config.yaml
num_hidden_layers: 8
hidden_size: 192
d_expert: 96
d_shared_expert: 192
moe_layers: [0, 1, 2, 3, 4, 5, 6, 7]
balance_loss: 0.00174
lr_router: 0.000687
num_key_value_heads: 2
norm: "rmsnorm"
tie_word_embeddings: false
init: "uniform"
learning_rate: 0.0106
lr_head: 0.0144
warmup_steps: 200
train_tokens: 466300000
Below are experts of layer 4 (counted from 0) of a mixture-of-experts language model. Rows are named down (a neuron's output weights, with its number) and show model dimensions 0-191. Each number is 128 + 32 x the weight over its row's rms, rounded and kept within 0 to 255. Numbers have three digits each.
Before each expert's rows: a language model's description of what the expert responds to. This comes from a sample of Wikipedia text that the model never trained on.

# expert 51
What it handles: Early p/c/o word pieces
down0:086142096115130124141120089138149135110133123154084168209129099125085127157156119125132132188163108136116118111106131112144199065151146090133093150119141103079120114129104115143118143137092172094124119146120160121119120134123081180119109089193133122139077085140138187072134055132119155102124185147135102181133141135139127134100097113112103133051162162104147107181184111130141181050129177187107113137156191130125108148065122151116135073137111122150109174191158100108138172158089152091119155076096130100162152102142081168183114077139139112128153107233146083047147167123124106177

# expert 41
What it handles: Spaces, headers, rank adjectives
down0:116132147218109135107160090150082103216131144128112080122140112118102156105100117090133116049132130112133122184151132131113164153164138125104073186149154088138117092070069121118121157169141120163101123136119086119131125109107136155078138161111101127087119100187132096077125105119125149162142145103094097185101121153174116085147107100130191157163183183193143135117104219105165143095167168142109121095125117094117151124087181084168107162166155061130152143121139163123153116109134116137071123144169159147066175113113111168077089173142167159148035125141158099111126146178112167114

# expert 34
What it handles: Year and large-number digits
down23:131140164111119152141126123155115105161120117132139167153117090127151181077096099096124095192188127083118161163069132129130144160111172113146138137099114096121072163119110140116072192160160136089115148089165150145184113092116082126172145118118124121123157113106161147091158165106182146125156152137179078129222118117174167126196164167184121116088114102134115137132099158149086080072120125139108192191062155107076080119167106173092111128112112109157178152139165151137135161085079160122144146123121083094138133135069155121101086158166160183099139129090189125146095069107056153157

# expert 22
What it handles: Verbs and articles after verbs
down0:154144145146107112142109199126109113091104098110179170104147065138121147129138105117128087168141116128085159156184118114157143107155062144104121122176155158126103104186133126086160115118145157077188143124179186164142110150115141101144134112112093144228103138134154187135120218144166097151072079080150147154101163124174083174121150196152221129062108117133085079138135076099158112126164099115118121077118104115112153107166124134145129168122082051103099108135101108137075106083131118132168097163100149123142137099093177069151163177133111165136143113151144081164130101097106116132

# expert 11
What it handles: Political descriptor adjectives
down0:126172176154102104212206160114181116132166111078147085166135130153099099120157155092097078075128093152127130129099135071153113116104101172099143135133115084097058115175100081147133138171130079099153126137142140124117181159103177143150113084096101124081188102165168062100143056115112054113150113168135162109075111163138092113071153106114177113116160135144070154102141108122156136110081164153121154104188100161161109084159110152137116133165094079082104128164119125119199143106107097140087147118099181074095122122172130131105109107089113166153107163167107129086171117130084131150

# expert 52
What it handles: Table cell separators
down0:122133147119130130140175138121094121118148110137051114085147107094164156161158176100139165161108166124186127169152149095091064154133146134138176092133162141142160126152121145151085095168124090149159132176100084162062128057064207129137137103134065071077086107094183136137094136182144102147161142154152145125150101100090162123128068102077108137101128081089127071152120161136197130118155091095142170105115084078156096071138163109125176087089159132126123136125092147150122094154106154127184184059165098084160089114128133168115119129136177071139165096131099127099115167117076132152

# expert 47
What it handles: Final syllables of names
down0:125155090087088055116093155063094141103140107102123113153120092115139111164122087160075199079109145098141060068138162129137105097079145112116098148160081143175126091121159161115155076080118134127146142154143146158160085126148066169127140075120124110157129134160105168112113168138129110150110144142119087165137126201077118124181169131096149167130096140143074087166174128123156120148139129123173195136091104128082162107093111082158048165078108133162207164153120093141072169113130192131098195080085176126075119087139123144128072148128101148149151142128133131110124114072112143130

# expert 20
What it handles: Verb and adjective suffixes
down4:131124081112093164163074155096214152117128099156084081114183150132094173136116142162203116142077113110134085105146119164124148109088126131105131145156076115115153134144108138139133084115167176101161158111151158126135124134168113104142169122080163123114142146146167139134177095129162075156114132190111106128129085143133154098167148122179097122143164106110142153089108111046150139143134099114100162126113112153156112205068189099110154185148149091125142150158118184220156107062173152140132103113168091119060136157085167121103111090139077138100150116182193144214100151151112096153

# expert 14
What it handles: Capitals after table bars
down0:117067089175079170137075106085127102115185129111084132168140164084135107102109101116130179212140118099085080142113115112110102117147154104141091121141116164066167106167076172082098124124129147154135177154179083110065138086149128186106111074123134178107131120071158187122141050134084171128091100157089170136109097129107095118131187135144085141020103100102136159148142074161105078072106143122122112148080102095151125137127108135078161129101100161160097144129139162099118088121158163125177126087086113128137127105113119112121160107173080163126147129136134171113097158183133174143

# expert 50
What it handles: Commas
down0:079128149121119110175137143156143129115119141075118138113157157150131197104148124154107177098126159141108089087095103099187171150130123139134103161171096144055148078148149187139150141100089149144094153125081071145127100088167086149137137159182153140064155129184106143079126054121126113151098137168124175187138206154104181130184129111119115214160134080164094131216179155129070138099155148086125156128099126171093146121075099092132123134152141134124142090121151103166114122124118119155121169122161172132156098126124144119118132124122139150122060067178198152052112123149123079103

# expert 25
What it handles: Sentence-ending periods
down0:115205179071148095146144165117093085107103126121109124060124060082116137075162179087203088129123150095099204082120112072129156112134147080086121183130098157107085112127141153152148121103068161128112124130151156174175140097151020158114126174091071118073089076150192082134134123079084090136114135094104118156145083150140119136088109124165095114136139138127150159103134123096126060171104132126168124137137143129156104148098093137119122139172144191143086098099151121125086136114105132105129111115196179147147125180192083112184123136136126121166123161119132092139121136097129106164

# expert 39
What it handles: Name-ending vowel pieces
down0:121194147149127104125087166153098122192082123130103162201210117130101124123161167161123068141091159110144106105139151157180117130101139085153094085074171116127123093121094153180092128143147116121156097120148107151081155131179163173115139092105107137134114151177120131114121102128151119142167155110149193117123145062158084123134109159134098099101141121125106145091110090115076118106130129143145126101144145121155104109205090163156145107071155115133140168186132152197074103104005103133123166162178161200101157095135055158119144176120162122099089128111147067106156162137083140102

# expert 29
What it handles: Possessive determiners
down0:146120093141143141110082151148142170145138105171135140065096125105136134080130159120162122090121174096115159110137204146060048090137135190115171112155148162082108136135067160152085140117130125113170034149133111100151143154132130113089158143172104219154111121125104208132125128121099152125104168136141141149106109147059168129118080125117103107176060084121164089112119103112104126109104053139148141157146104152170097114182103095115128141162048164118066108107160138162165085142169115156103112163122114103142125063138123156131178142136125043123181160154107114106162113151091159144

# expert 58
What it handles: Space before numbers
down0:134083065167131101137113182191159083114118153161120079129084037125067116131124129139156137119165143082175095133099145092131151158073193183120160121129152103119157153125097146159109133109049131158113061080122156113130162106165119187111138110132110108154137130098131143087099090151133098115174130100116173127054207103106136147131139126127139103137132159107113145132162167160113089138092155062217137116137114111128118101148116111119122141154161118057158119106126081143167136130190143156154131148173141116086183127162099119219115169151132174130155123104151109087171096078131126205

# expert 32
What it handles: Determiners
down0:135109116106116120084077080170160125082174097094128136108163120149101110081101172163112072154094195086076142106108129186126126086175118113131159107138129112150137178162123109117148119149098167151088099126144143131108121141162157135104126094082094123135136086143114138066069122216039164101158142141171107170096138114130131153151154104165158169130122126113150117163121110152129139145074143198127126082224187168157131093179190028163127134099089082152123109145167104197107114169087119153110128108133148114094148128158119132113162091168128115134109129130118158056172115081153148156